config.yaml
hidden_size: 256
n_experts: 80
d_expert: 144
d_shared_expert: 0
routed_scale: 1.41
balance_bias: false
lr_router: 0.00126
norm: "rmsnorm"
optimizer: "muon_variant"
batch_tokens: [65536, 131072]
dataset: "wikipedia_en"
Below are experts of layer 8 (counted from 0) of a mixture-of-experts language model. Rows are named router (the router's row for the expert) and show model dimensions 0-255. Each number is 200 + 40 x the weight over its row's rms, rounded and kept within 0 to 999.
After each expert's rows: a language model's description of what the expert responds to. This comes from a sample of Wikipedia text that the model never trained on.

# expert 7
router,294,158,269,203,284,165,222,159,182,208,201,157,189,248,134,139,178,232,207,232,207,168,248,220,160,242,221,184,222,203,198,270,211,161,244,228,239,190,224,219,179,159,242,213,197,211,203,144,172,231,214,203,199,182,186,246,176,153,145,187,189,234,187,247,207,169,202,222,199,139,195,232,230,188,191,260,248,229,176,196,270,271,198,220,265,218,190,192,199,185,179,201,242,184,192,234,180,155,222,151,184,203,214,200,206,212,202,215,168,238,202,225,161,246,244,99,185,251,192,118,275,157,245,180,144,205,162,176,231,163,162,272,246,212,175,114,175,131,262,136,275,168,193,244,211,208,60,273,131,199,216,191,218,189,236,197,214,211,218,218,221,304,216,194,187,154,177,245,187,244,194,209,132,185,186,212,275,208,207,183,191,155,168,194,251,198,247,214,156,166,230,201,154,177,257,208,213,172,290,203,284,149,193,183,203,174,153,252,224,291,134,162,239,296,211,173,211,140,180,241,240,229,110,212,147,170,217,181,160,167,242,151,203,222,220,191,152,179,133,138,131,225,161,114,217,258,188,218,273,193,167,197,199,209,213,125
Quantity words and of. The word of after nouns (period of, Library of), and quantifiers such as more, less, many, several, some, few.

# expert 2
router,236,225,240,177,148,141,169,153,195,189,217,181,95,201,145,188,159,245,205,180,215,232,214,142,162,164,232,205,218,208,211,241,241,182,247,191,149,128,315,218,187,241,275,162,201,151,222,220,228,199,277,169,258,228,270,171,180,236,215,150,179,239,208,249,151,151,195,220,200,158,136,292,222,227,155,199,147,176,232,216,204,177,203,217,211,191,183,204,229,118,129,254,235,224,149,166,227,209,154,206,173,214,169,226,205,240,206,186,169,225,223,182,209,221,198,170,244,183,181,147,225,144,272,163,189,128,239,229,151,113,185,186,222,172,161,169,292,116,186,227,185,228,216,186,254,132,80,212,179,133,192,190,166,182,260,173,189,156,228,219,236,187,277,200,188,194,145,221,191,200,293,190,187,215,202,218,221,240,237,264,210,162,218,205,262,149,215,225,235,139,196,195,160,171,255,189,153,152,203,173,243,180,213,127,121,94,184,208,236,183,233,175,285,275,178,134,240,201,240,205,202,183,189,167,195,194,231,174,147,241,178,190,170,223,209,123,239,159,87,188,197,206,247,163,237,219,186,217,204,198,198,158,219,243,252,155
Name-internal subword fragments. Middle or final word pieces inside proper names, place names and taxon names, such as Casa-bian-ca, Uttar-ak-hand, Pangili-nan, Carnivo-ran-s.

# expert 40
router,276,201,257,195,214,148,134,154,210,187,219,194,177,262,176,180,164,193,242,134,157,115,263,181,115,232,239,173,148,209,213,234,162,202,193,178,264,171,216,253,139,180,202,232,258,164,203,171,183,142,286,193,149,183,200,218,191,181,145,131,251,183,170,254,116,172,147,228,171,214,179,242,233,188,141,205,199,196,186,167,174,229,189,244,193,129,138,175,225,215,212,279,208,146,143,224,189,217,189,186,174,209,230,205,250,165,151,218,229,133,104,197,169,157,245,116,124,259,192,206,229,184,231,139,229,240,253,225,213,179,164,200,171,158,203,187,213,175,205,207,217,174,123,180,227,204,167,203,190,172,172,304,218,206,177,195,221,181,216,141,187,245,199,217,210,108,132,184,263,224,212,180,222,200,216,201,213,233,233,238,219,95,253,110,237,192,138,210,168,241,178,252,192,162,141,244,195,170,192,195,222,270,164,171,228,199,170,210,221,283,181,181,213,262,131,164,230,129,207,279,169,237,99,215,198,116,227,255,181,207,235,231,239,220,264,201,192,190,181,130,212,205,214,188,179,210,111,224,219,160,180,206,186,209,174,128
Quantity and partitive words. Partitive of, number words and inclusion words in part-of-a-group phrases, such as "one of the largest", "all three of", "including", "among".

# expert 18
router,240,176,208,208,196,103,194,131,183,196,247,164,126,283,161,172,212,218,251,191,163,195,225,211,158,212,299,187,176,243,195,230,167,234,254,188,231,209,204,178,198,179,253,254,221,190,225,115,258,196,246,204,230,137,240,173,161,172,178,157,208,194,215,239,124,220,123,227,184,185,208,239,209,182,201,285,121,220,182,187,201,266,253,184,263,175,133,194,234,177,203,265,208,121,235,214,176,230,241,232,150,170,203,274,239,157,185,231,156,197,240,183,186,241,178,311,187,221,188,140,237,189,235,153,194,212,183,278,196,166,162,203,204,174,134,160,186,235,180,176,220,177,156,167,139,187,163,174,182,169,84,215,254,163,237,172,138,187,206,203,217,248,208,220,206,197,229,245,249,218,233,232,188,171,155,220,255,242,192,281,208,169,265,134,226,169,219,149,116,220,214,282,157,222,209,188,236,139,235,161,200,197,225,162,213,138,199,216,213,284,221,186,273,237,121,117,185,144,184,201,207,214,184,218,162,175,198,246,135,193,170,150,195,213,235,148,187,150,158,118,185,181,196,178,246,287,206,128,164,202,157,194,190,264,181,170
Given names. Given names of people, often right before a surname in prose, credits or tables, such as George, William, David.

# expert 43
router,257,159,205,176,247,193,163,184,237,241,197,275,219,170,194,178,209,268,242,176,184,188,245,200,203,188,186,177,187,219,125,251,232,146,255,171,197,122,247,257,152,161,220,247,269,211,249,227,227,258,239,169,235,234,232,141,179,146,144,160,219,221,159,189,192,196,175,200,197,211,198,301,240,199,265,256,82,164,208,205,219,148,230,167,161,125,223,178,172,213,244,232,234,206,154,213,249,196,159,171,183,209,160,233,207,173,150,164,199,152,171,239,199,246,227,215,205,151,139,215,203,122,197,250,200,222,147,254,219,169,188,263,208,89,225,208,281,135,217,177,269,158,172,202,194,154,223,280,154,197,187,229,215,229,219,254,210,152,165,181,234,237,248,209,119,150,186,172,178,181,233,193,213,211,180,272,267,223,157,320,192,175,275,238,213,135,210,175,132,211,221,194,172,173,240,177,252,143,209,249,179,163,203,141,194,235,182,169,243,235,187,242,246,245,247,198,191,119,229,234,248,181,189,204,229,218,261,261,206,174,198,176,150,256,224,175,173,236,131,108,162,224,212,157,178,186,188,195,252,229,179,228,227,141,249,134
Mid-word consonant pieces. Short consonant pieces inside words and rare names, such as m in Me-m-brane, st, k, g, and z.

# expert 31
router,263,188,234,223,188,129,218,194,266,225,204,206,118,215,258,187,182,267,268,186,205,158,198,142,196,227,214,205,184,235,215,222,183,197,281,83,243,205,210,193,142,79,186,213,199,154,163,205,188,225,300,124,202,218,176,161,210,161,105,174,207,197,168,224,164,229,192,195,220,203,179,253,236,263,279,202,154,198,304,204,172,225,240,171,208,209,189,234,222,229,224,203,221,215,218,181,209,168,235,200,189,196,223,270,203,180,243,266,138,176,181,181,144,323,196,183,202,137,143,147,224,210,250,184,165,199,224,190,186,213,169,163,208,199,167,225,228,187,163,138,188,232,222,202,167,215,159,251,204,203,171,198,152,168,223,173,201,234,190,243,239,259,241,239,206,201,168,280,265,170,220,184,164,230,221,218,268,223,219,212,233,211,269,180,189,149,220,156,211,181,180,216,236,130,153,159,222,200,192,187,242,284,210,173,149,166,167,213,227,200,148,119,228,273,179,156,211,154,227,304,219,202,186,268,121,201,243,209,167,267,158,76,106,237,203,169,167,175,161,142,203,165,203,171,205,217,176,198,174,187,146,177,255,214,135,176
Romance articles, name pieces. Romance articles and particles like de, la, La, Le, del, du, and pieces of foreign names and titles.

# expert 20
router,261,224,227,200,199,88,157,140,246,234,238,248,176,229,181,133,224,284,190,200,160,139,218,209,201,247,295,226,227,210,212,205,220,232,208,134,258,215,201,209,204,136,232,240,246,168,209,204,237,150,247,127,253,191,224,183,216,230,147,167,188,216,187,247,117,200,202,203,205,176,150,197,249,244,244,233,198,225,235,217,243,197,177,220,133,177,187,206,170,183,208,261,178,183,209,197,230,170,190,190,147,102,229,251,195,151,209,215,198,190,148,176,125,246,229,161,174,134,193,218,238,105,256,243,221,174,227,204,246,203,140,218,214,117,157,207,179,124,246,163,162,134,238,191,181,211,110,219,270,158,120,167,250,234,239,254,214,214,235,234,219,239,215,204,223,125,197,214,232,238,259,158,251,278,206,304,163,262,200,229,216,198,150,180,175,144,187,224,207,203,234,245,160,122,177,156,255,104,255,224,252,302,201,152,199,188,171,173,266,190,206,202,200,276,155,201,221,188,151,205,218,218,150,165,226,206,216,203,142,168,242,207,197,205,192,177,256,172,138,145,210,231,179,127,205,205,234,239,183,193,175,149,233,204,187,182
Film and award vocabulary. Words about film, television and awards in articles and award lists, such as Film, Best, Award, Actor, box office.

# expert 14
router,242,194,221,148,150,165,182,179,176,243,236,269,164,229,162,184,235,345,193,190,88,144,220,198,121,197,191,185,224,207,165,185,281,166,213,232,213,177,305,216,192,197,232,307,221,151,198,217,212,234,246,173,177,182,156,220,192,178,182,182,141,242,213,223,188,178,176,246,206,171,180,211,198,268,199,222,163,193,301,166,176,179,255,231,214,160,194,225,215,178,234,250,166,191,244,189,163,204,166,172,118,169,200,231,191,226,76,162,164,148,140,207,173,264,228,186,172,219,176,134,175,181,230,220,198,198,244,235,172,204,116,228,199,169,278,131,228,149,195,241,206,157,171,161,238,204,100,260,173,195,192,207,165,267,182,129,211,154,133,201,201,247,177,206,184,181,211,222,179,274,255,243,209,220,153,204,180,201,181,211,225,174,238,198,198,244,226,206,160,207,205,183,171,173,186,186,183,145,233,175,277,166,189,144,236,150,188,308,232,216,191,164,245,333,168,167,232,175,147,251,189,202,188,174,131,222,243,226,191,117,199,180,173,262,225,184,206,178,148,205,188,207,263,213,165,194,215,183,281,174,228,152,209,223,216,232
Opening brackets and quotes. Opening parentheses and quotation marks before a parenthetical or quotation, such as (age 43), (JSmol), (98 kg), "Mack", plus slashes.

# expert 9
router,225,170,207,189,170,177,143,152,281,203,210,218,229,227,156,173,180,221,166,184,180,163,248,225,166,212,201,204,220,189,194,154,240,179,207,146,132,214,261,197,174,115,213,228,195,181,227,243,223,215,274,119,188,199,190,256,175,178,238,213,187,183,169,182,110,195,176,219,168,169,166,206,273,194,189,268,210,197,244,222,166,196,160,246,173,161,177,180,203,237,247,213,188,222,227,182,251,171,210,199,113,229,192,221,192,200,203,249,238,129,173,187,212,199,235,185,136,186,142,170,253,122,306,130,199,238,244,220,182,143,205,167,237,155,111,171,256,203,257,174,225,234,205,127,265,172,109,132,209,157,105,251,202,191,233,161,145,193,158,106,184,202,238,218,201,138,220,290,285,224,239,241,225,246,178,258,240,205,231,188,144,196,248,179,217,144,236,194,171,243,180,247,158,184,167,170,207,121,253,152,233,240,253,149,237,173,173,186,208,235,167,131,236,218,131,165,223,152,146,196,289,297,193,207,186,150,244,211,174,136,174,170,164,181,205,103,261,192,124,190,178,185,224,181,217,165,161,229,206,183,212,219,209,228,210,194
Reviews, charts, ratings. Table pipes, line breaks, quotes and words in reception, review-score and chart sections, such as AllMusic, critics, Billboard, reviews, praised.

# expert 54
router,231,146,198,135,195,159,169,143,175,184,235,265,142,227,129,123,234,302,200,202,176,191,240,191,149,286,229,178,172,176,229,186,198,209,267,116,241,205,192,156,127,151,220,226,235,213,246,173,177,187,282,212,233,234,223,144,207,171,233,196,231,179,229,244,208,254,160,191,154,136,212,189,151,205,173,180,197,199,230,204,199,259,158,174,224,111,160,211,208,205,271,280,226,171,240,207,204,167,184,207,161,211,153,207,202,152,227,266,199,177,221,213,140,264,250,204,170,231,196,220,206,264,222,204,122,165,198,166,190,246,217,171,209,201,228,106,232,151,188,193,265,225,223,184,215,152,161,252,171,158,163,189,267,162,209,278,216,165,171,184,198,237,183,241,210,89,183,220,245,192,268,179,154,166,224,252,237,250,253,189,155,213,238,86,200,176,166,258,177,261,227,249,176,184,248,173,223,190,226,211,230,174,219,176,268,128,170,167,292,246,191,247,202,249,117,186,202,143,165,244,232,237,209,196,224,152,211,255,186,261,192,152,207,177,155,160,220,210,152,83,114,193,202,161,181,202,224,195,208,222,136,218,217,193,192,197
Tennis results and tables. Tennis draw and results text, such as country codes AUS and GER, scores like 6–3, table pipes, and "lost to" or "in the final".

# expert 61
router,257,180,251,186,217,113,177,159,215,202,254,242,114,258,162,176,202,313,217,190,210,174,231,183,127,253,233,247,159,196,217,219,194,219,196,175,229,169,218,145,141,147,253,233,223,164,183,175,174,123,257,90,214,172,233,206,145,176,183,112,164,165,185,265,156,224,113,180,173,153,192,234,192,178,186,223,189,162,276,179,197,266,156,198,180,150,127,205,202,241,246,258,173,121,244,228,237,164,196,226,146,191,215,228,212,191,182,220,224,249,114,211,201,219,224,134,183,219,165,156,198,159,202,199,238,224,172,229,152,157,152,157,190,161,190,140,220,171,210,193,239,223,154,241,184,218,130,215,175,178,129,248,155,167,165,192,184,213,214,181,229,246,223,187,218,140,143,271,265,257,237,227,173,160,119,210,249,202,242,261,155,179,232,195,225,162,230,193,151,187,207,222,172,78,220,188,207,169,190,172,292,194,214,189,185,220,230,237,249,218,210,149,227,252,160,183,235,108,166,257,237,173,129,206,225,169,184,243,195,212,227,158,238,244,194,192,196,157,142,156,120,179,183,176,223,251,189,219,182,201,124,210,240,219,223,128
Past-tense event verbs. Past-tense action verbs in historical narration, such as took part, sailed, merged, launched, participated; also sentence-final periods and table pipes.

# expert 36
router,242,259,211,218,202,148,227,196,195,205,187,232,171,201,190,242,259,236,138,195,108,189,307,156,132,241,245,180,200,228,125,217,217,169,225,188,234,183,210,212,261,163,248,239,252,133,198,264,200,200,255,176,236,152,164,223,187,198,167,215,205,236,142,233,193,178,112,213,199,192,229,253,200,259,202,227,240,201,164,189,180,270,203,172,250,161,207,224,183,177,295,231,184,185,124,189,217,215,217,178,177,146,245,233,203,188,184,226,137,186,160,194,226,195,186,225,204,199,141,193,242,150,222,142,201,241,228,193,242,167,180,110,173,180,140,187,231,196,169,165,206,190,222,162,140,162,96,218,215,181,171,248,235,235,263,176,148,176,194,162,171,202,236,188,206,151,106,263,177,203,239,203,186,208,130,258,232,176,200,232,214,190,246,106,230,145,241,212,217,172,228,218,161,149,260,207,254,102,160,193,216,209,257,171,250,202,220,229,233,198,170,203,223,222,219,143,192,173,284,283,219,171,147,142,197,215,294,214,201,188,228,93,224,222,278,171,170,171,196,211,139,228,281,232,249,173,254,202,205,191,143,199,308,252,235,148
Biomedical and technical terms. Word pieces and nouns in biology, chemistry and engineering text, such as acid, receptor, protein, cell, and prefixes like pre and hydro.

# expert 1
router,267,149,252,176,190,112,199,175,219,166,281,238,130,262,151,192,217,278,234,195,229,178,266,170,121,248,244,232,172,186,202,217,181,241,241,177,211,186,210,129,163,164,257,220,239,164,165,153,213,167,255,131,212,168,209,227,149,178,208,129,167,194,183,247,146,205,111,172,182,158,184,242,184,208,190,254,199,167,280,126,233,252,153,184,172,156,143,207,203,230,219,249,190,118,257,219,247,159,162,238,137,194,197,234,218,206,169,161,218,280,135,197,201,211,230,136,190,219,169,172,203,183,193,213,222,231,197,258,115,156,150,171,217,152,194,154,226,175,184,202,231,195,146,235,241,168,117,224,153,175,142,243,176,190,187,222,193,216,226,173,226,261,234,160,216,143,168,238,256,271,229,223,175,155,127,213,246,223,259,267,178,182,232,204,219,152,242,199,154,185,235,225,149,91,226,192,244,173,176,161,272,196,230,169,230,238,240,210,244,212,195,179,237,250,163,170,257,92,154,238,208,196,141,217,188,179,174,255,201,219,207,157,192,242,211,178,189,180,142,155,124,166,188,170,211,250,185,226,217,192,104,199,206,205,165,139
Pronoun subjects, clause links. Subject pronouns he, she, He starting clauses, plus due, to, with and table pipes in election or sports results tables.

# expert 52
router,263,150,267,202,245,188,202,120,192,192,246,315,219,244,176,154,265,302,209,201,205,220,197,168,162,206,229,190,287,190,225,203,255,123,183,197,201,171,201,231,189,209,213,303,179,151,191,169,169,181,265,109,210,189,173,263,123,191,128,149,195,258,202,181,206,224,146,207,169,183,198,237,176,203,182,236,197,194,218,207,223,203,247,167,208,203,191,208,184,220,154,251,164,177,177,173,243,266,223,174,186,188,187,220,192,217,128,189,148,190,199,156,168,297,220,256,159,122,160,156,266,217,188,139,238,178,163,258,139,161,190,245,204,166,245,151,221,208,146,217,238,152,205,195,186,239,114,197,232,181,160,183,236,203,208,188,236,196,181,226,219,286,181,203,158,158,199,223,273,217,225,189,167,287,168,215,260,242,213,199,169,177,210,178,190,110,246,268,166,175,196,290,212,198,244,214,192,133,243,207,261,214,204,162,199,111,169,186,202,265,234,215,237,211,204,192,331,145,191,259,220,178,135,262,183,183,213,234,168,171,224,109,220,207,173,198,133,163,154,166,159,173,227,167,254,208,220,147,188,183,196,248,214,253,204,197
Non-Latin scripts. Byte pieces of Chinese, Japanese, Thai, Arabic, Greek and Cyrillic text, and the comma or "born" after native-name brackets in biographies.

# expert 44
router,239,229,250,124,85,190,182,156,258,243,219,227,191,302,180,186,175,273,176,237,176,146,249,161,151,246,257,261,188,174,202,187,191,227,209,149,240,167,214,257,210,148,199,234,258,156,237,166,203,192,247,153,184,140,261,257,179,156,178,145,171,210,164,291,217,224,157,159,189,183,161,274,162,197,203,192,177,192,225,206,304,189,178,161,221,175,170,222,249,227,134,256,174,162,170,258,210,226,222,215,171,182,159,194,193,265,161,225,210,181,154,220,205,213,197,217,169,200,179,137,187,226,196,192,147,182,218,254,150,158,148,224,194,176,223,135,232,226,142,186,174,207,133,125,133,182,188,162,175,178,91,260,195,240,253,231,228,215,179,257,207,191,192,231,213,147,187,232,171,229,245,223,237,236,228,214,230,225,198,217,155,160,230,142,236,201,228,203,187,264,269,193,196,233,277,184,206,144,194,141,191,195,275,171,189,133,154,194,224,231,146,200,268,250,161,146,238,199,227,267,230,183,131,197,211,203,202,174,161,215,136,173,207,302,194,176,121,222,162,163,160,170,262,134,165,255,175,136,211,163,173,213,177,285,241,180
Label colons and semicolons. Colons after infobox labels and semicolons ending list items, such as Occupations:, Nickname(s):, See also:, manager);, plus line breaks.

# expert 59
router,257,125,175,159,225,160,197,204,252,242,208,254,144,254,160,174,179,274,225,196,183,137,219,189,193,239,200,201,261,185,196,238,176,146,290,175,182,184,236,185,156,142,277,285,207,204,213,231,225,218,299,159,263,145,190,254,186,189,229,134,194,262,233,188,182,257,144,129,96,167,179,256,189,237,171,258,147,177,251,170,205,209,155,137,264,122,173,210,226,215,201,212,119,149,166,192,192,216,183,193,166,150,197,194,244,190,170,198,179,250,154,168,202,274,226,162,195,186,207,179,197,142,192,166,191,235,246,221,185,160,144,200,147,114,182,129,205,173,197,192,187,240,241,184,213,182,134,252,145,186,165,215,201,168,173,215,169,199,203,196,226,304,223,256,238,175,147,227,191,198,192,243,145,206,169,195,181,211,251,256,142,154,243,216,244,139,244,227,210,185,254,189,229,106,241,223,230,159,139,175,274,190,256,172,212,212,162,190,247,185,201,155,261,249,179,215,233,139,192,201,232,182,104,199,217,164,212,308,183,222,183,187,179,221,184,174,185,167,152,202,225,196,197,172,184,231,205,99,204,197,123,205,190,239,219,117
Table column pipes. Pipe separators between cells in numeric and data tables, especially after numbers, names or parenthesised values, ending rows.

# expert 5
router,226,185,186,265,191,126,190,196,221,223,196,305,109,213,182,165,209,234,231,156,200,236,248,169,180,245,244,183,177,239,181,225,151,211,267,173,257,202,249,177,227,126,251,211,173,127,184,203,211,168,258,215,234,174,227,171,167,229,219,184,208,285,183,319,169,173,131,228,192,161,196,259,244,205,219,207,170,217,184,134,226,222,243,217,217,134,146,238,197,230,214,220,261,198,245,223,210,200,220,203,101,178,184,239,121,230,194,227,179,199,212,201,173,240,232,229,170,170,187,126,280,184,240,199,176,201,230,213,183,192,157,203,202,133,183,171,224,140,181,153,183,188,214,137,173,240,60,242,225,42,115,213,198,225,174,176,181,179,236,187,201,228,252,180,193,195,178,259,233,237,213,208,161,192,204,264,264,214,220,253,201,199,229,167,273,121,227,220,199,184,268,250,198,207,178,292,229,161,197,154,254,211,218,139,221,146,209,202,252,237,201,143,256,225,93,131,216,174,249,210,168,176,184,164,204,187,202,190,146,182,210,194,175,222,197,164,108,195,157,126,185,211,224,194,178,197,262,182,219,172,183,171,184,227,216,184
Name and place fragments. First pieces of personal surnames and place or team names in lists and tables, such as Kash(yap), Lab(aki), County, River.

# expert 6
router,274,138,249,220,194,115,150,208,206,213,257,304,121,308,185,213,300,286,231,186,167,167,272,198,51,197,177,156,163,211,205,271,222,180,282,217,278,158,199,206,227,191,205,191,251,157,146,208,251,130,262,212,187,165,182,221,162,180,208,158,177,195,203,217,176,254,143,273,130,181,207,146,247,181,221,261,184,185,202,179,230,216,256,218,205,178,141,240,224,175,246,246,221,160,204,187,250,212,220,182,158,196,207,240,201,169,224,210,172,179,226,198,148,231,227,279,199,178,153,183,226,173,187,190,177,219,203,246,195,204,163,169,227,128,187,196,180,212,232,117,204,189,221,241,226,181,149,222,210,188,155,226,177,202,236,198,182,206,213,183,239,225,239,121,203,162,216,270,254,237,204,198,148,169,175,234,248,202,175,251,230,153,238,135,233,200,191,202,143,191,251,239,143,197,251,264,227,175,229,185,230,212,248,203,242,214,188,174,196,240,188,157,208,239,162,155,217,139,200,238,243,213,189,204,153,141,257,219,129,156,209,165,205,213,197,163,204,106,184,88,175,191,196,82,226,216,234,213,207,202,189,171,290,224,210,166
Concrete and emotional nouns. Everyday nouns and states after an article, possessive or verb in narrative prose, such as fire, water, love, blood, ill.

# expert 60
router,237,162,275,240,241,132,160,163,206,208,274,274,123,243,211,227,181,223,172,190,189,170,287,205,179,226,187,215,132,183,195,230,208,198,207,180,245,203,193,161,217,209,235,171,202,88,161,192,230,147,251,201,194,157,235,226,212,138,217,128,187,195,129,281,208,201,149,304,140,175,159,164,253,169,240,230,135,159,223,145,277,280,211,149,202,159,179,212,206,214,258,276,164,155,165,190,184,240,215,204,137,188,198,214,233,123,180,215,239,210,185,208,195,203,243,246,180,181,132,149,240,165,178,151,182,204,192,244,235,140,136,188,200,146,174,189,163,173,228,196,235,193,181,241,155,187,154,176,221,159,155,235,205,200,234,197,195,247,205,185,271,189,245,192,158,151,219,267,261,218,229,152,172,200,209,182,211,221,186,250,220,208,259,210,232,175,240,185,219,248,234,269,186,151,260,229,226,143,262,174,243,200,257,191,239,217,175,154,249,216,238,213,225,249,178,122,268,158,201,297,173,202,171,202,166,196,288,222,80,176,205,196,215,237,218,194,201,164,153,137,114,201,192,156,175,220,208,250,204,183,160,166,250,247,198,107
Abstract nouns. Abstract nouns after an article or preposition, often before "of" or "to", such as addition, regard, control, project.

# expert 22
router,217,206,209,216,219,175,205,191,264,215,300,159,179,237,142,129,230,237,239,164,175,197,202,156,190,190,196,184,217,246,184,219,249,207,245,151,234,172,256,166,199,206,245,183,207,136,218,142,169,218,242,156,227,152,221,224,167,143,200,126,220,220,219,208,174,191,166,225,181,140,221,294,221,240,212,204,177,196,215,220,165,171,248,169,243,253,189,207,183,173,224,240,171,189,232,161,164,241,183,171,123,184,163,209,163,194,134,216,171,168,217,185,194,254,203,159,151,237,135,147,239,148,262,198,182,224,158,258,214,147,168,186,247,196,200,117,241,176,153,138,231,187,222,247,198,164,162,239,146,82,232,295,141,200,216,211,194,261,228,145,202,289,170,264,178,140,162,239,226,219,217,188,139,259,139,250,217,223,294,227,186,157,197,205,213,189,303,238,201,206,208,270,170,121,176,227,220,141,181,169,251,198,187,213,201,246,142,210,232,244,158,166,207,241,167,114,278,144,211,297,209,156,177,203,178,157,214,217,189,197,167,218,195,235,211,216,179,203,184,170,179,249,181,167,217,326,182,204,283,196,221,169,263,204,177,111
Prepositions before names. Prepositions like of, on, in, at and during that introduce a place, date or institution, as in "Duke of Edinburgh", "On 11 February".

# expert 51
router,232,214,291,132,171,161,147,166,179,157,248,208,149,258,226,206,233,252,258,219,159,195,213,174,167,192,287,246,238,224,185,201,181,151,228,98,181,194,223,179,179,208,234,235,240,217,231,183,212,144,251,163,184,181,243,154,181,229,203,173,183,249,185,204,163,180,150,229,169,177,187,235,188,234,185,229,125,204,175,228,146,189,169,158,254,173,167,203,201,202,200,243,174,164,158,261,223,263,229,168,109,155,182,233,194,150,96,197,115,196,237,160,158,258,242,195,267,110,116,136,262,143,281,213,229,217,186,234,155,200,142,197,228,137,254,123,175,169,248,222,219,166,146,190,205,183,96,219,226,158,138,239,244,199,236,200,203,164,203,183,178,249,215,183,213,185,176,235,207,208,255,222,174,187,228,262,247,242,193,197,202,154,258,183,215,197,241,151,131,191,202,187,163,142,230,232,231,185,179,156,245,201,206,182,216,131,196,234,284,208,185,192,224,183,165,174,183,207,197,220,170,227,128,231,181,218,172,246,114,198,252,131,226,193,177,137,215,147,174,119,147,231,119,140,245,185,199,221,141,171,141,166,221,221,129,159
Nationality and occupation descriptors. Nationality and occupation words in people lists and lead sentences, such as American, politician, footballer, and in painter and sculptor.

# expert 19
router,280,183,237,177,215,113,168,180,227,155,284,230,138,257,180,178,192,305,225,214,235,214,244,165,123,189,209,211,177,179,193,189,166,195,216,159,239,159,223,149,169,175,260,211,217,169,177,185,197,154,256,133,214,154,216,200,143,189,197,120,198,185,186,300,176,219,119,173,168,166,205,248,184,208,177,235,217,165,267,155,191,277,155,222,157,160,148,197,214,233,217,251,157,193,277,250,239,177,190,215,149,216,208,223,237,189,169,191,215,221,134,199,184,216,227,119,219,198,193,163,207,198,207,200,204,227,170,266,152,162,123,200,153,168,214,156,238,144,203,237,235,204,177,282,194,170,123,249,168,186,127,252,163,149,172,182,202,206,217,215,214,271,198,176,231,154,174,252,285,238,243,222,163,180,163,215,238,187,261,276,180,180,243,194,190,156,255,184,136,212,226,209,178,119,231,196,193,173,177,140,291,182,216,181,202,254,261,236,221,216,203,153,242,254,160,190,276,96,197,227,216,162,128,229,156,155,183,257,196,219,224,143,194,258,191,169,205,161,123,161,144,157,208,166,202,261,197,215,173,215,120,168,218,227,219,133
Verb objects, verbal predicates. Words right after a verb or auxiliary, such as place in took place, or verbs like consists, lies, refers, exists; also table pipes.

# expert 49
router,241,168,204,190,184,142,195,159,169,256,226,256,180,247,171,207,192,284,234,233,137,175,206,199,165,195,241,153,276,234,143,292,199,102,185,211,253,193,179,209,192,156,205,282,227,197,238,218,172,158,251,199,230,121,195,259,216,242,173,231,200,197,215,269,180,188,148,247,147,115,176,264,253,180,233,208,193,253,274,195,218,216,236,155,200,116,184,197,246,222,200,235,149,212,129,227,214,189,184,203,187,218,192,222,177,167,116,193,161,164,169,185,137,219,201,127,185,151,135,130,215,144,230,184,213,263,192,243,207,226,156,219,223,220,165,179,233,202,238,175,198,272,174,175,192,217,128,169,164,202,144,226,162,175,176,223,234,222,140,169,254,157,224,207,195,149,104,241,241,262,197,195,247,174,167,217,282,233,153,244,267,170,211,131,174,164,181,240,181,220,186,200,159,211,214,254,217,129,156,200,222,231,203,122,205,206,154,202,275,256,198,154,230,237,163,144,243,133,235,202,206,277,155,196,197,180,257,175,194,225,228,126,202,187,263,213,200,206,134,113,155,182,235,184,181,235,171,228,194,127,205,158,221,169,265,125
Measurement units, number tails. Units following numbers like km, ft, kg, million, metres, sq mi, plus decimal or percent endings of figures in tables.

# expert 27
router,207,139,269,157,186,125,228,261,194,268,264,161,177,203,180,245,214,257,177,236,232,190,251,156,182,215,191,178,257,234,196,211,289,189,264,151,182,168,244,240,211,181,204,240,203,160,214,206,195,151,262,123,192,212,230,168,203,198,244,188,144,200,129,226,58,244,124,156,162,235,166,228,147,223,182,206,158,180,221,131,203,180,63,204,209,148,195,254,184,183,177,246,211,211,135,175,247,151,235,156,174,135,181,209,222,169,163,178,182,244,235,185,107,148,292,230,142,192,120,195,228,178,179,220,204,208,202,302,179,182,211,225,166,205,181,145,248,132,145,140,268,153,202,147,157,237,147,123,204,209,172,214,185,152,208,224,226,153,198,199,200,276,204,223,207,189,162,230,229,161,240,159,181,188,171,152,250,237,185,241,163,186,232,161,189,147,223,198,172,139,173,250,181,104,207,204,208,131,232,130,283,244,216,156,186,189,233,135,191,192,169,226,223,237,228,216,180,141,195,231,153,201,166,253,167,185,222,216,165,204,187,190,204,234,195,154,163,235,155,216,179,169,238,248,207,226,155,233,236,174,184,161,209,209,223,151
As, an, such. The word as and what follows it (an, a, such, well), as in As an assistant, as well as, such as, As noted.

# expert 34
router,257,144,254,165,219,141,176,168,217,175,273,225,110,250,177,212,187,283,244,195,236,138,278,160,161,211,217,243,169,235,217,211,186,193,211,151,206,174,199,122,150,185,238,214,220,179,170,160,188,185,259,107,230,151,271,226,130,179,194,110,187,196,203,267,146,184,111,171,153,161,172,242,198,223,164,211,189,172,269,162,239,266,160,188,210,169,160,178,174,197,276,223,187,107,258,236,265,211,201,209,135,192,206,211,201,176,174,185,250,252,157,199,197,233,215,134,180,223,177,154,218,176,198,173,196,221,167,218,156,134,146,161,199,151,164,141,222,167,215,194,238,188,179,254,223,168,116,242,177,183,132,248,160,169,196,200,176,176,197,196,233,222,218,171,244,163,172,260,252,265,231,207,188,169,125,197,273,229,236,239,222,191,238,187,224,162,261,201,139,204,223,200,173,120,253,204,202,162,196,159,310,222,226,187,174,242,242,220,282,206,179,186,226,257,181,183,262,103,186,227,225,170,129,213,184,172,171,238,210,208,244,136,218,230,205,158,172,187,144,151,155,186,169,147,187,254,197,212,170,210,121,204,248,213,223,119
Clause-linking points. Commas, conjunctions, table pipes and verbs where a clause continues, as in "In 1912, Dewey", "declined the proposal and", "despite", "suggests".

# expert 45
router,177,171,179,177,228,74,176,191,219,223,241,188,134,201,229,182,206,262,214,211,214,116,247,169,143,251,192,172,222,213,211,194,177,192,158,196,208,275,144,205,166,160,251,251,198,118,213,229,206,242,279,193,209,168,214,164,175,216,142,151,169,205,127,232,196,174,234,143,169,138,204,248,217,310,239,257,154,199,208,195,174,204,270,153,186,238,162,211,198,155,229,272,238,162,198,283,194,163,182,216,142,228,189,237,184,188,152,204,172,123,190,126,165,300,220,181,199,160,176,148,237,121,269,178,199,158,245,175,163,172,202,184,207,190,257,188,239,193,185,163,205,168,173,182,233,228,187,216,210,141,233,159,152,192,222,173,202,162,144,189,193,215,208,262,202,87,116,176,191,174,273,190,164,258,176,193,269,230,232,233,250,168,266,156,254,91,231,136,211,240,108,184,170,203,216,207,189,123,217,169,223,214,265,143,199,147,169,231,246,236,217,186,186,233,145,210,172,176,200,259,190,236,176,222,224,186,212,218,195,257,193,129,204,213,197,163,189,136,202,132,215,246,293,160,236,248,189,210,194,153,193,149,187,193,183,202
Foreign name pieces. Inner pieces of non-English personal and place names, often with diacritics, such as Gu-ș-ă, Pel-é, Cher-ui-yot, Pad-man-abhaswamy.